Experts of a small language model.
Size: 11 layers, width 512, vocabulary 8192, 127M parameters.
Training: a variant of Muon for the experts, 466M tokens, 7105 steps.
Below are experts of layer 8 (counted from 0) of a mixture-of-experts language model. Rows are named router (the router's row for the expert), up (a neuron's input weights, with its number) and show model dimensions 448-511. Each number is 500 + 50 x the weight over its row's rms, rounded and kept within 0 to 999. Numbers have three digits each.
After each expert's rows: "mostly gets" lists some tokens that are sent to it at least half of the time. This comes from a sample of Wikipedia text that the model never trained on.

# expert 13
router:485526549510546456523520435459543536558473492564473523479566452543518457546436501522527490429505460551554536566575533461514518482538641482504538461478577511442434455512450535450382564558539459
up0:520541496590455491547511421530467416494536439473427557525432420488531582563499414534532516453511486452514558534486449574490537528505478446433494495480464451484492493501523503491482538426463450
up1:531508645409493524394450469590372513468518492528530443489466494471485580534509609482529497473449523582490422436515494451491454502567462440441520426530495458554483506467490566465540494473580485
up2:461557439493445525513763591484465473425465397552537532510420561489499508558476482484578487513529570422477486480471559475593505477531533458459521439480589439540473548446473523471509552529548502
up3:521351476564525613531593466491436554508655493427498497511527479571472499577461531517457513500597495616551485471501458553560420474576499496482517419461583495557502504469579559480493529513533470
up4:580454511483471480560528546473462560488437580474523457546473475507476459522487504543598616459440528512506495571551496454510479542519507475405425450429466462415583505561549582477485500469454481
up5:458426492590525450461518444535533422496492505580487492540483498519591496492460498535545437558489486613533544521434468463556440453465554512478502579414519512535476571507582536450587501549470359
up6:520513534507393501570527550556566480479491481470489580440479393503483508468547464507509447529493542428547488463542541516537477451489447457422434382528522444522446481486518466401461455481618513
up7:470523514552496577455492448474581527441496452404513534588573424529430410534497585515472509460486561543513498554488573399465493589480475626511528553581433531500520513498480370534597436487466559
up8:518506465587463503409458468512461492615513527473491492612470550530458454468582569454505471601568578538554530520562600449554558413618552525424433423528491469503606498464508452454561499609489549
up9:470519529476425564422499572450494574538498559518461488505541468472438492468488462535594554502529493467502467540591487511459541421502539429434490496443518474478505494512503498466457531566535447
up10:496487474600449515478444506492516546435566477496395525475526485498503508436555477391457478523503499522516512503528501438484541518571505550408580524526530430625499556424520523543566398547507580
up11:474486467431579437576546373498469518532517521573565564489517464485575524487460556564549409424525442485490490501572506548497454459544494486518533383504418558487511511527489514509469632480475448
up12:504593587545516457433515489480556507520491476457564409568515529483484522531466414458591531510472447565457495476431504510540426468490463529585472402493453403539411447531541488424560506584444509
up13:466357559530514465414485453518409499453495448517468514544482474436429531519439573571578472509546488485506464540470425545541611474459608509458454464493499522571438495468566449588366565518458542
up14:510488516489524499495486539558456529457573459499508551499498503422499475456457545416521555439375499525532468487536433522464604532518488414389444519523586577465499464414516552382535493521551506
mostly gets: " their", " his", " this", " its", " during", " the"

# expert 6
router:491474483517534492519424482532605395474549399461439473522520545555445531479624561526566581525487458543466513623464538444542390448530544485435479523512560546480497516439563513486477523581486475
up10:449406495465459446483549463400584518428415485521453534520500577562475424563627487562505459524509533490515505499500563574568506446506478477481501543481514548562571463519543450630477558509480548
up11:534494585447529483475535504586402540585448448484481493527504514553500508531498561483519428463504441529598451480500484467400364512542411534498577468462508384463572440462610472470502478495526512
up12:578639467456554479511511477538552477439417453585536582483566512516548551557498557528432480540513456547473475518499537544514566462523480575431457472510547488484538457522441523462551384521526437
up13:500434568412414483502483493454504491535519477456513488511504437512493524470505553389506515567516476480507593447458462571469406556449506517467524492509451511540451434511436585411462506474452535
up14:558513468493498491481488447559486474545606443543457474589455499561467495485542508489437518605431455440456396533489580526428461586597464444518538488534474478462499480586543472546562499517616518
up15:473491515444460463480536468548521562513510496479485461474534489519533484437520450497436522463587481456458542568496482455418459495483583571483466480499500520541484488446504511567428474569536511
up16:520474520508554504441462550480407457469485510486517509455590524505483516547507457493526571452363484495469515508478497474487506518380482463519432438542485465488563411480530544480473494664520432
up17:569613524470462496481426463496510607498544426440500499562505600566544564442528489416520608622454483517494486520469501552406524508493480472535497513491540568428567525443521539396476538568502428
up18:466552505497413444507475500463586619403523497508527541460485523441430509594481438405459501533491508516470606504430515455499518519538501499545377513514548451550547532408508439407511435536512503
up19:435580560588533429547486555512475510431521530543461506512506540543542446521508507490525539452597490427528482468468376541450535432508468457556500524537544464501496497511530489522494434550568458
up20:489515523465542460462478488511521509499463411561477430466527548421489511518402467542509486405543494534444485548476582481606533474547482560504577494464414530451475513525417529463499365585528543
up21:570528537536460495507551445539474446592546424485474574492499459473488433477499510512455541478489513572449497473523486419455395495487527554429452561540504542466497515467533522473479553501476564
up22:511457538436503437443488504548439481503525530433541552516506551546448496493533495469513483505581437490556453501447520522505525570504441517467560512516520536463528531478517466537485451562494488
up23:525582582478399413538480510522474450504502554507540495539562509457522446515574547502480558454476413537542503512508545460556471515572504406491458479547470472456535533531552536488543471510472496
up24:534513499501415535539485460664483538482441589507487570450492469480448502399610498559548499518534437451508479493467471502416460536496495470545553488441526529501452563479452534531554536397387505
mostly gets: ").", " J", "\".", ".\"", " Le", "J"

# expert 14
router:517396512484516502460478542463582501413463537449456489475553488495402523573499538520443535429487442406474538485571551461504461597507509548505494488507558536476407570454560438524559456500551528
up0:505422502477438605498446523500537500509483440443459523587545513427467558479558533512509474588402464445576464620507486475505422530482428553500534607528542501542490442481557514496364507469495493
up1:537508437483486511508497471476490471525443517551388504565569569599439537449447425548514614474505515484456533464496392535471453497520465467514514611531514452493444445558476511475522430534490504
up2:466510389498482550499527544613538526433415535494538472498514474442470501496599506514470532459567437433497453521482493553556585530423473543474539543477453528376540553487554427460533561475532469
up3:595457475419538459520500445541469496510575519529531496409568464447482550547522494473527454497533515511364461515463537423439481499506413550593424513541491527469552532512543455536487443545559491
up4:543481608438538516515400551477538459518510476543495487569492559437452558533426425443502454462527542494421463530539560471479515470536495464534480559480430586521603478413549446476368541572508502
up5:457495531538417535486540524564421501410518512508398489564372473457527488484527566458433522503439497425483503487555556488439479599552507574530522593524452458564578539460568480497431504568533582
up6:473477556486502422526401482476462508469532478506490349451534495579549458483555573461453545486476436540482496500465540529491466523614469483435526480522463494493459524480476524466542503516459485
up7:400565482471428473546490485489510533548535367480434496482507535466451553464426578472540463481438555476546485537575488462549503487482559512599591526528538473470492512458500439445508502452518515
up8:554591442385421487531438463494485441440449432444364533489565523498463581509589487569486539445526437511458607485527532468571453591534486499536479481417474427550522576509494517486503457462498435
up9:502425487496504530506496463533457515516476439512494512493589548618559566518483530494578572432509515535389419487454497548450515501482469423496411503517452495599584426544479461519406520501558470
up10:439507459549492445400397486561554555395542459504501501573470457485493617512509594536499602578558502429521369475467511505453448532495471519463531550466533539524554499482522459457493504546589349
up11:524480486504470440525470477508592496481447578400439540510545517441510475540538497547480553449451538499476578477429567483502530588481540469561495529496445457495485529518559560505454493465600538
up12:537500456514509533505422482506426472421521522508477441453561522547339493562492577480479499519571504495426521432571490456465474533448445331574464581553477402547511500459520446356516522440436546
up13:497443582443497467458495509470465387503482558387549514424508494584488492525504420543461388525472480499485424467493471570449549504533580471480460497556575532648473477521434431444495461584500628
up14:490494449442482534508529566452555521516515454591402539560482506432474503489485470466529497456487471417521560605452510469470501482470517571460535444470572571428470465540420401515518450492469535
mostly gets: " Ko", "ko", " William", " Ka", "ō", " Michael"

# expert 12
router:454536560436508447481518475433504517425497453569410497508506535542466577513534591546527607461454553416476485520534465504471418472502513497566518484478597574463552536456469542496562535511436476
up10:452496485520459528471454456502486507494396465448444528488496542453467511493532517542553471473512566580493521522518609518404471596582480566498476531515538536583490590454472440539565556510474489
up11:538434487478501497393567503500501490533369487501508599464540608455600459526504556442538536374467450464465527539427590566492521528495575535594499434460607453592566425470488461473507578526465572
up12:565486565548548540545426485528394471531576548588441489528527562376452447406385474435506521481511458443475547540580568571459550559489493490474506486447393518501498548426507508472525438555499482
up13:532565513554491564448519541460495496455574583593480540452515459575536470438533473525495453533432532581501422529475486520598548480547522558563565502553497568520597496461481510469514622528559511
up14:382545527497500493401558517516439532445505444482423471412464575452490435504547576605531574557526423394502436527506534561515548508478541548470393499439418492396554545469477546489489413479507492
up15:478351530526496602561557513549496538495455499510483478450469527552483524455539446528481533461554478550578444499476591540499458565557535510487480543514559433544487514534527489491599621571490454
up16:550572537520524487468516466510469537533520574512495516536534494410435479510422580464445487438482470513571535435560480549418446587474510504454503534519492458491556473462459506484440557589449477
up17:486595508522479413586512428512519656552504449551442477486536451452465458527476434523467556533411481476531485445524520403450515489525412557477562556513460612517523538574508485495509497518498457
up18:580406599480492525575444522447594508522611567510485442570448473588442502545518444481510483575498483469497417477472476412557440524566493390504524492486414517358473505454508519497442556504513521
up19:427464506506545449580490488470525586438527470488486528524513552494442486371413478517421570515380518539476425531451433567471593427498498564509542519479500497535499577621432558485509529484534434
up20:545494548497510432475552436447534511466599448476444548578466416598496413502426543573509451549485351451458441478525549459443537492488441470522378497525476529532466476525586453442436518545522517
up21:546527478577634562566515492503419422553479521479450507541457508510523560480520535559525542426449445480455519522484475397600511507518483435454493528475510522527534543450450524591527516385498422
up22:523512440548529467542442604446483451547496548586505466410503506583497556466539606442473597401675423558511445482447485524541510537427523517519446473439434513494415557463499394531507427572491497
up23:538528485518448546538609509555474551519507479512561591484508412463480444502553451572531571504568498539585513550479488554441507500547521504539478529399569536507491415431507478501490497452450454
up24:572480616472409538438440522487465550504500620524466490511517474522511471491540487569513369497533592544544502453567529515478554519399495494475444588539466519578459559472431510501478515532464434
mostly gets: " (", " sub", " ", " pre", "(", "\\"

# expert 1
router:484572511493506451514453471482431464419564533619530396585509534447376531562475428570455378453549427466527519582538466447522483523497488509544600421494477521512500452449595516544396555583468383
up10:567471516527568443478531550586513480416485624543492490481484440470512555514419413445435531446426526500413483512536537584466409516547512506490587539411521504480467475502468469450537493502572548
up11:610497372539573537475429457448507514465555494524453438486498488510500524472531456426539562494580506533526478490521589487508551502528466507482540499561466492525582455499518536506515543509489532
up12:376467425508437471511485602536452467503578534495503474502505427458433460532449419547505479483497596520517537570576533466493538490545569436499466454527587414474598518574546473541521560434582576
up13:454538493528470453491569494466537566519436472460481495564558503521514599606561486465379527500425429510484501538595471511457512513539453405354424558489553405495477477503601462482516530489423475
up14:508490447429539454482519505526519500505518577551523480413480502476439538493429528528448473564537492551499551455510502507495515499499428519484556508476532568574565468529425494513474523478381441
up15:557640586521461572502486570495571517500492503491461455486528598485485514466578518498588524589481479515542559476587522497522470494487463525518525502472366481483479465469497536422559580496502478
up16:501579512473478475473482557449436479483515463497529455519498511562460492465519523470498544489566386466515554450502493468543525480518441391578474443553543560550451435456448544413522583560568457
up17:481507507387421430482522505555577509438508482470503455513489470529473565491548487492324400568507510498491555472462480557495553479461579561540492513404512621490443513589534550613421492588498458
up18:419483488431440553558550429482560503410445456444482514494503523557382498466515465452523485393550511651508460507440574474471457482541489486429432514577483490596437505460519481596550559520474538
up19:505509461500512435539504435468575500523490632462481423589409460571460488496637523549507506496461482403489502504578429381431550558418525543469548557502478543468481548515507384528543596561416556
up20:527400515529502487436505505538432504535455462508495425528561495446588494517379555543480474538508470496522499563614595490524515517566389544560509430544540499498539433558521415496483492528512502
up21:526453456591505453379478471550506440527499489532478588493529425396483479522472505528487432458540554473464563447466537470500499498507493477527481532486514530426502460510577460544519530451570574
up22:503541569500511556452460499409518544523506600487506578546542573555518488501504553510427526490491398463437491493452508517561499509580512437509434524551455539532610485475598454541528498514553481
up23:493545512604522550433462518502495512460468437552445445519524525462509482502512543518534537564493608456579524481413409509518430550477510543422587475483516483501517524453422405519421487626509515
up24:490422652513478455492407476468465528467462567458500462463511520509414451498490537503582468467398537565515505405521566453520499494436603442542492474435374589613570504457554494421475494451434490
mostly gets: " S", " Jr", " −", " —", " Votes", "r"

# expert 11
router:498556452536613503505447515523612480522525424614579414594526542513470498465555468520523481488529491485423547496502542415550502479504667479495498461516499471575347561492562424428424440534519451
up10:493481490523539492518498430514520468581485543571499486532535459624523473442402558515471574473492533491420416525622569464470539462549475482476491530456505483429525479479466449577409474514539614
up11:443407493454521528525498555502447488411567387557475487406484509561607564428593467511471406518459503486530608580485449493459517583509583422500601397460562588494480545564549493532446599528429567
up12:465554492543545472500453448563526382522513524436506491513467538525435437448520478505513504583496555450478500532486478425417572478498418507580482508513495516399550483584476572417506504465449515
up13:516500541530586516515491484539445544494531484508524526552429519546503484485628581537502520527568517453463511580520520451519492529522504434461474536458563484510523421501563403467453477525446469
up14:469477474433593419508517536494549477468459494482484486459556589485563412430495482586491439547477541478398511508418429506517504476508528472443542461445563493484604444560488536507528513495567520
up15:624514531510518476503490486464611490440445473476578507398605407518495458547542495481499504376500509547494554513405477448538669429472520530492547481607520409573457483438533544490422472490506503
up16:470545475464526447522474535578475527429489442492521511639505502465485533447525538455512471504500547495485522476440507430489482535540568422599489477536506482531493401545460478347489485548583564
up17:559514587506472490517542437469541527501514506473511475479427526472507484440475524516481535550553518442388510465448495496541464461436538493395534445506424509475519496499570484499561474563563510
up18:538460504486479503509410457382597466430531508505506468621537521483522518476531464455611448518517477498540570497514498468536570506499563420527625504481402475492541522434553495438460587488465524
up19:507458592473488596524551497537527503470444531475522477468542632517561577505573543514500426560489421499472511455499549516468495573553523456475480551503514511484541483535542423442483527498522492
up20:513550485502499561449522484444517486510512527473577447477415547487522464478482548566556526495564447544455502531457490418555412486553511392501485483540480502408441508533482551473543606494505494
up21:517499552535432505508547400511559539552465443453498402491601413584455470525577443566495444524555586560623544516484513564585444507630552517590474459523518494474507632483495452497511492529464502
up22:561541518505582442452458483523452487453558546462396581475468391439450531364530471564484557555542477563480512534419501430555502521434501468528523475549533498538442459542539490502470506509497501
up23:509501451460482523485582505481463479552527450602461501511508508501530431552422417457495444517563494537551381436488556554520524506456496543465477572457493526592618557454511451480469524501497487
up24:583557574557436509551439494463518561508536433510512531592545464478441446514623507515544453483465458451452453586509492523453570449444456520529617469464492533538517545478460518423591514634567447
mostly gets: " million", " century", " kg", " km", " inter", "%"

# expert 15
router:500522519482447433547437607470594531540458510572511418513551503539419526513462506597533483455595474492554526477530527516625486422572468537493506512465571499373423521501519469449494601486476542
up0:563585431393517526491512464516552487483428552538479567404482520513447474464486454408393522520458554527492474503391505466464495503503428498530521486530553489566532485424494563620592422520642572
up1:531462575551454382467459462400498498514537496550543571484560457632471526590536496497497443516570491401590442450388538520554529514543625587601532556495510507455573426424529540478643501515547461
up2:538527430584543533472540540485552434511595506408599514530500494433475401491476538459465513524496567515508408507606447504633484528569486480501469561544536496491502509504465385492515574503464538
up3:436555555535498483479526472497531364461511434444495544553605514462448530475457457421505579511490457553587463484589535432575498466463575434492524545496587549545511619571461520443570539485473491
up4:501512497441540481491453529386506526466474562446553417506569568599404411462560504503462452440538523467525555474506545436601536416549532480428500510517552546516449480532488420520479564497480503
up5:380518493550509451409492558459575537418543385498477505491515567484443479590535519454463440407481529549589580444516561509571560547452528457515490448466495449526531515499473491426432421515517494
up6:410537529528442484589542583475464520445597421397463500536495496446480478508574518508587482422511491515466417528494537491613467504476503495597503487408634492512374490504529575512566477463585508
up7:641524492550414523435528608504527526481469495501494526523487461513477533514504489526498398533503463511481508446466546560468458465523494488511489571479498528491446468469513533442586638597424586
up8:630481528471459495530596487497499565479444541509503557428485519591437557514512495463527527561517543503388513465549484491523477573444497533439499522514532536547525531487530477395478471477520558
up9:496474577480576410493444478522521413498542475524494467533418575509411528543515495598508373483477536419451569471525498481483622468540572447491576552490593563389387561435541481405538506591467520
up10:507512465511462480424480496484479532425564521442484504544570531548426458456432508536482460523488527515509473502552526589564445560409488517571622479511530519492556524497541451471445513539515490
up11:528597503564475439516425502429545537460456519494447600448596538489478402423444487455496439467446507455579391441515524438526485540482534478435406434506521577518490527452512484415480487544473509
up12:482548477563550494531463459556531393422543448406583515622525568576478548534458438520471458465600545469479535343551498469511553501553437510483436511474493522450401502523519443462540607551476492
up13:515534435560509560588508503478539483465496476504441540473552469449501607549539471504457535489518530499470490448478504518484556516474495486570489494467546512546454454532550462446588500487456610
up14:503339478470514485576450535492472478549486449481485411514484528505487454538593546507500453592495520388491567436499479448539566473447463474482485573491456446531489421483615552392461524550523518
mostly gets: " York", " William", " California", " McC", "shire", " comp"

# expert 5
router:533418483501515511439543507471519516476547428516518499572534467504534432541497646552527475410570471379478494522509575449493411485527557535512539583482638495419506450570577457499416491522437424
up0:536483515528539503531462524531335470487584471521470432555564455469533424509428538491531520526510482415448492545555631625568480465457547499478476473485467529675583520481504549367471549443530576
up1:472488531553556565464460545578432481463467427481467509440513534466531592494502488481530575446527522480493459507483458572519461606438522558561424506529513539535456504422580567516490584463555547
up2:458474526557537508450612599531509488364443476468454440470546498511539535488501568492459504494517542495527473521455452427393575557531489532515528535554557548515565402474488564554445600534496461
up3:555457441594527510465511428589405469555520493523412579489598488436422527572402497546533482425501550467512545504435529439478447484544456478540538489495601476441460523536554489467398474478423495
up4:508571505438459426447535436511501589513463474515523489573560572583521534559480585588498467437544561529543535541513486531546459499494490532561487549509501506458449539504541463432610399489438571
up5:551444425436551417444501495486521531485411519492401454488564474504561496576508547511558431538471505462538467519531392448545399485464509568470603533509525577557604438495491504442570455408529518
up6:584484539428577535592440450490544581586546437501480481517536431468556486482491494490468506482449535493515560497525502485445533497518520424519582500496439534444563539489552545450573552471533496
up7:546475534478527525514616516498508470527524444460577561421534435486494587556502513490538574513508497574498461471454471509414520513502489543446604518525495489521572464552494494577548489535477509
up8:557477535444508514501475503446598371547465616432487480542550531541647558610405494519551627491537556474574452568418518428507513519471485497551456470544503524547524500589512560452490513448358539
up9:414486492501464510503477434565506574525491455605487438567563489503406463536506513403460451519552483493453489517496472473554582423518481475539514531420624482435529456507521465613445559484502543
up10:502510587470493549390497509504529557443597447512456442428487429485503457501508517521532483548481487495542483578492472454466456568527382533525488561519467492520532547466515530450467487530483385
up11:530480470484527499513462420557560461509526549521425522503513509532461474571513587361478495552551418571535451500457532520454503442522504534539562499544523443456476422569444469372538513452500535
up12:413426477429526538470490609499565452575423525436429477452476420552505530466550537541479527522518412600514460533521462562483512578372417512490479447494433391539491462493594520450507417529474406
up13:518518536581534500548560543469421438449515529445534530481432499468499506496535496519533454588578549439508532530497449459522483541566514396528545464552437497507433494526417402499425529467550476
up14:501524475450509529665578453468503584449513471481515623548455547482559448536541415615587532480507505545438493521562525469479483550528562491532573461497475452515479551459570570492517478450452445
mostly gets: "′", " located", " San", "\\", " born", " published"

# expert 8
router:592470475580553554486504559515549511454388482485406435439536464570415508492454600501500422516488516485497520539615576396467498424539513576446431502426565484506420473478517566443541456535562566
up0:463432515424551552502581514498515453514486543529586556393477429471533538497545410496493563633467531437556523500483554539514507566475444557591539447418526545456562499480510530452509612499515493
up1:528470481556586532460496602511461557493390571432474511407499452501461560471527484387515562483493527544466565439439460514491535543510487468460505538551526540521437470401497518497507585496520552
up2:516522547574557509620469388415517569475528581581576496568482471487540445421487435465506375497493526500502492520527460421424526533504466483499540522546425480488531476473497555515518527555529519
up3:505432475554516526474353556526474478526487482466492519480523561512453458472465485524531519464557518484469533476521514388470484516458517471491490470555409515581472459531484547450517690469445502
up4:571502563534489515503451461426391577571506506413410543465464470484550505493450497441496452469500432455518512439514501458480370505477527447523522528491622512505529536550518421461494592531449418
up5:438455586449528452535498452544487536513412529401484435486425490529491520493463575470562499543412410492585553515504419389534457501558487548426454552430458503514510514464563534369480531457459469
up6:486552463435514491502379443501490414484505584492427551516470374470515404480559511467452489492464474562441503471521493440515592436450528564554491505572477558514457482452517555469521542470541564
up7:484491449510580512494506508486541495420441516632447482389579480615521418545559484514572486466543455518426537507448500463469458459520407566416601539470579543579467507495419480434481460505533529
up8:496575513509499517573452530505456575542471527551521521438449502517500450605489511509410464431531523538439450461545482508417513484417516572554546448453522425474419394473454534435445559459532582
up9:491389480565544527523502510631520533501502510588543561534493463565485481515420449554475480507457364536456429434587500521421464509538469435442566465475480482448550492475490512475514563515527516
up10:518526486554513525450594487477462465470482485436519539391509444562448595569505460468529476620561525529504483509504522470575474443533535536589564549484486488561467623539502507498527568595495518
up11:456496620554462519485455476512567549466493458476450487501447548522398541509490430395539532557468595421474452517539529477555562505560473472512497539515508536477478486468467485424417494494503562
up12:506556472577501487483579433428513528494454568553587489533576559520412476511497427516529443483527403536546561507563495456491511319466409502489569572535530454525522465572504480541451521428502460
up13:382524491459628522527460430509410477409460521565465566535530540573495464533515437494453490505542488431527438521489433391460467536518484419483473511476504483566533492451543532488539502633524528
up14:561470491501532448410517429518474584534496489471563496550417617430468522509530563490511505480552556493488554461449532529464488545485463484477571510500486466426576508412427428454472592409509510
mostly gets: " album", " song", " Music", " International", " Film", " Best"

# expert 3
router:535511530475558459485414506553532459539459560589514513563498430469463582559487531506464546466525541521450597495592572459561500561494505552467496490367515524428448468554625531473530548581599477
up10:519505501510519449572486507555573558582480493548467542529527543532505364616422478530494565544421620430515514490521530468444558458399576561532555478607413535455453483423530506462499559466481474
up11:463378579536435528511481444463564518542551489494533521549458523454481627454446544535400498497458558390544516453508411545524565564536516447550464453466551515470503592422446576478546460532449531
up12:530557463570436487532478492610555381504446495551370453466520522452486510522579457476414578447562531562547573580582489504602426480483520501518459486425443469586528432484510514388406487528568415
up13:461507486443530509516520445576448463579481530413455505520448369506504542566534505494488579536546530429500504576593444462424488551513540554460515525499428518486501608521523447517573513488510556
up14:448501534489467554492522549496464463471536504569527535431510535551518523468448532638547517429498601560477486450516574520490545511498508574505475480580459483461541494533438521467496546497491468
up15:456577484434486482581496470515415372465408527531410441501355397471489513528546523490460450494530483555521449518450503579597503472521523493417502447424421500457518427562493566525448544520416494
up16:528466500515456429479467441592550497459491540472513507489487542449554506424507605565556401470545585578466511471473559413526444502422469521453478540528486541496519486590444509488429543411522533
up17:496474513448527485561451483538428431570425436496529496590516497481491491543454426433566619459516524441559494470505427475463556593476388492416533403461433550578571587537507487417531490441465612
up18:502515498433459518503465539515491541440431661482454523531554461430499557508453441558464503526498464470393522477482455467577404603446516593433425581538453618574430430590513477516510517492600493
up19:537486500430423467571446549449445451472462469509484515525514544552397503452522518499505421471529488424530511541480547573499432484490522456510506512440450571622510510522429525462542472557501514
up20:501478528575417542531575498473485465534477524519465572519550548529512515602549467485468442470460457485560498437533441486535561527392494440558538490510427519518510571532444569573454520498496534
up21:604449533412622536546509559422451501434467609588551582567466523489455540555544441478457547525435531532467585532443388514521516492446539455490484503473493479465469462556394478443445520577562412
up22:583468560514413539455495539515428438452539531510449565526432430547431410506523482346470532494563443552521559460525525519527539520495521499550542477523570529492437397496509525425537484523457576
up23:507517558408519542530525544587571613465433582555578517414448445495532496514537495465466485398516541476439526557382518554555517479484535535522565408562548445413425500462573428487443548547610466
up24:441525570595458451507405471505528564481406514487604489564483544502561576479489544464444416517489463530517435563541635482537552465466569462552501482442451516541491594519471517405466444542413460
mostly gets: " with", " which", " but", " when", ",", "),"

# expert 10
router:534573472513573502483531529467513495530488502496442503480473491579451548489561493545491561446575534519445488546531518496506574492458407565418458484432544532458480538533553564439423486578415558
up10:586536500524549419416621531397515531519490432543549437493510476514548465483507533566381491594506533527502484447490462586481366520465459513542456530371418524473488474545477504434468525565524500
up11:482567465552589498475443534577576428556477550441599556472572463623529553575510528419620556516427469503466457475434540551593434451519516474503458564496559477497365421569527506542433425574575488
up12:578517510481579486577555604437569542513489432429560500567484515464412553467485452438469549454533503420453515454500452486467472469544488474478531487505565479501482567510456599512592485548485453
up13:509468445433427531511504518587451558468460562527552550508465481539494410482567533434417517443470584473512520510521391510438471487558465482571479586519363450513414507519576495552460462551542465
up14:506490459478495521514526497505349517451578604432544441594521583555507544492466462440562527482537483449475453491478433457515632531473578492483587492528583478486566435543478557413393476514577503
up15:587451521447454440437535435513573485500459462452483480538597546476545545625533507611497422437517498496402489585478464488443400592510536477416515466488532463436485466488515487518511479548507484
up16:568529446513576555643538447446487547429483501492432426529516509529514469520517456500540492503500525548535454464447521433590458550515474443442485438486481570494496467591492523491554475623464489
up17:425480572435481523518453506411512498511446447429574429537509596498526537501503492524434557498483556436503530511527444527458545597483471512491513427535531473466562529494418479524566401522458471
up18:441483478561531485513551454392527602494541464524512502478500498506469526466548499520438530506445527512397545533494518495493548549504483497504554467450488544556404517423519467530553541448457524
up19:583528489435485607430489511542462450560543562518508531495494528523436546501505517477512526529488505511447417585513521504565493437419508446504430507346390371460465538535513521494542470515499446
up20:479608492394442456563391498463487388548479577497502534432551560422486469465400516495433455453500514618443614542462578551526539528536471486468569553530563451455478551490572500526463525531468497
up21:572416494410568480511562487516459405504604437508479614495520497454501489510501467546435581656520518489514457514478503556588588466592534531514481474522517514432455434572502540510436503477487407
up22:490458536573567512504506568464424544438480422570493573563477552509442482473564503484554499427418614515496463424501492476539446442529455449581518467492422491530500472449525557582431443449402528
up23:569422525459517500541465476571399496432459627490553446506490476587552489424465450482507535479517538547529507507504509442568486435523500533446471485606498518570380515551461521459405390637455437
up24:416498541607506464559565506456513488573428566502455594553595441561486521534438498525524452454591542567446500472533589487485517473543472517461478402569375524513414533479447563477519572492375535
mostly gets: " he", " they", " can", " it", " has", " she"

# expert 0
router:575575420514435490523495513488500453447479494450424496426520497505457541557533565579526552506404442480453504592526547522544398452505528598482508475494485530447511478485571542453498465482506516
up0:467508419486506470457506446519434525525475483578535491442503482490511521569417574489586472477492451424598542509463579503457422604518504490518494520462502500469463482462526517393528519529442465
up1:541517437528654494553532459501449531485566496575509449531480514472521464447548471574500433469483467468387372459535465461551516586490483497519457551445511513460520432499420557418507476414531514
up2:638512426454524441535487469513512506523456525440507479550505458451484391549465540508395521551463401485481400493457519536571508504560488546525461494525396475580466569473473451495458506511446491
up3:587527405574531432502445486522502513535477557462444525494504508548517482465468469514493514538510387444463511467499444656571506558549469488457455602540458520596377539404519548567537420518485521
up4:531514570523468556455464513509544510504471535509474495468585474477455597520511511481518561480447529505526486454560531397542594540386419529537427411573483549535583470486430468570446458467447457
up5:543613524544544436476526573528536510473508427430419510507536382541460499522537417490513556451470498480519474638446474438467550450532413531512505523395537576485405549396529523371502559466435470
up6:441481540421485537584467477658511425477427454534426432524560490447450413571433495442529542485460529514528490516467549483496444393487495441499477445501440528526544558444485425387558582514530515
up7:459507516491370542506520509499480451420472496472554530526566508518428430526500534482508506485533561447442494514480537516484376446430501498417592499510468580478442492464533517498531503541589525
up8:538493467519412525474535557564506510530460508592557434532452564449572535556579443487462502568483492467451577494513431558511461550474504544523494531491486506554526427537440564499495521467507463
up9:465493492465525536457508530524577390551512473526479488490488522509581511550492507508499534501498475616501500462497463545513409455549393413553477452474493548536532529503544576487434494476489612
up10:439466485525516526466450501500461477511516512553459551492587464542449490512652465457496473405490562585505439559505488524529465437426547472482600554467463497448603482482561492523583453542521479
up11:519501531585474565424560492522514485558536535504607523562485628483502468555488485499494502476559532518558476538683504589543487597517440477590424514518572507520509479547424429456456548471495565
up12:513492495483524501552467605502444465555541526505513446466458556483405416587546454533495553462579477451550477500561463538590477482539563545602476515479466410532551449534405552506541525452466466
up13:555450505441494482583562527456550464399515522507491508531491541461500486512508508493510499528562487488504528501466507485448501509528412594449567480491568508500586542544440465431535469515547385
up14:666391515422470567540462441562545590459501522465455547557553524344537449498519506446493509461472507520528564458555511511478508530498454447542410510494610520552516553563469464490430487502528446
mostly gets: "ya", "za", "zi", " Mexico", "ini", "ni"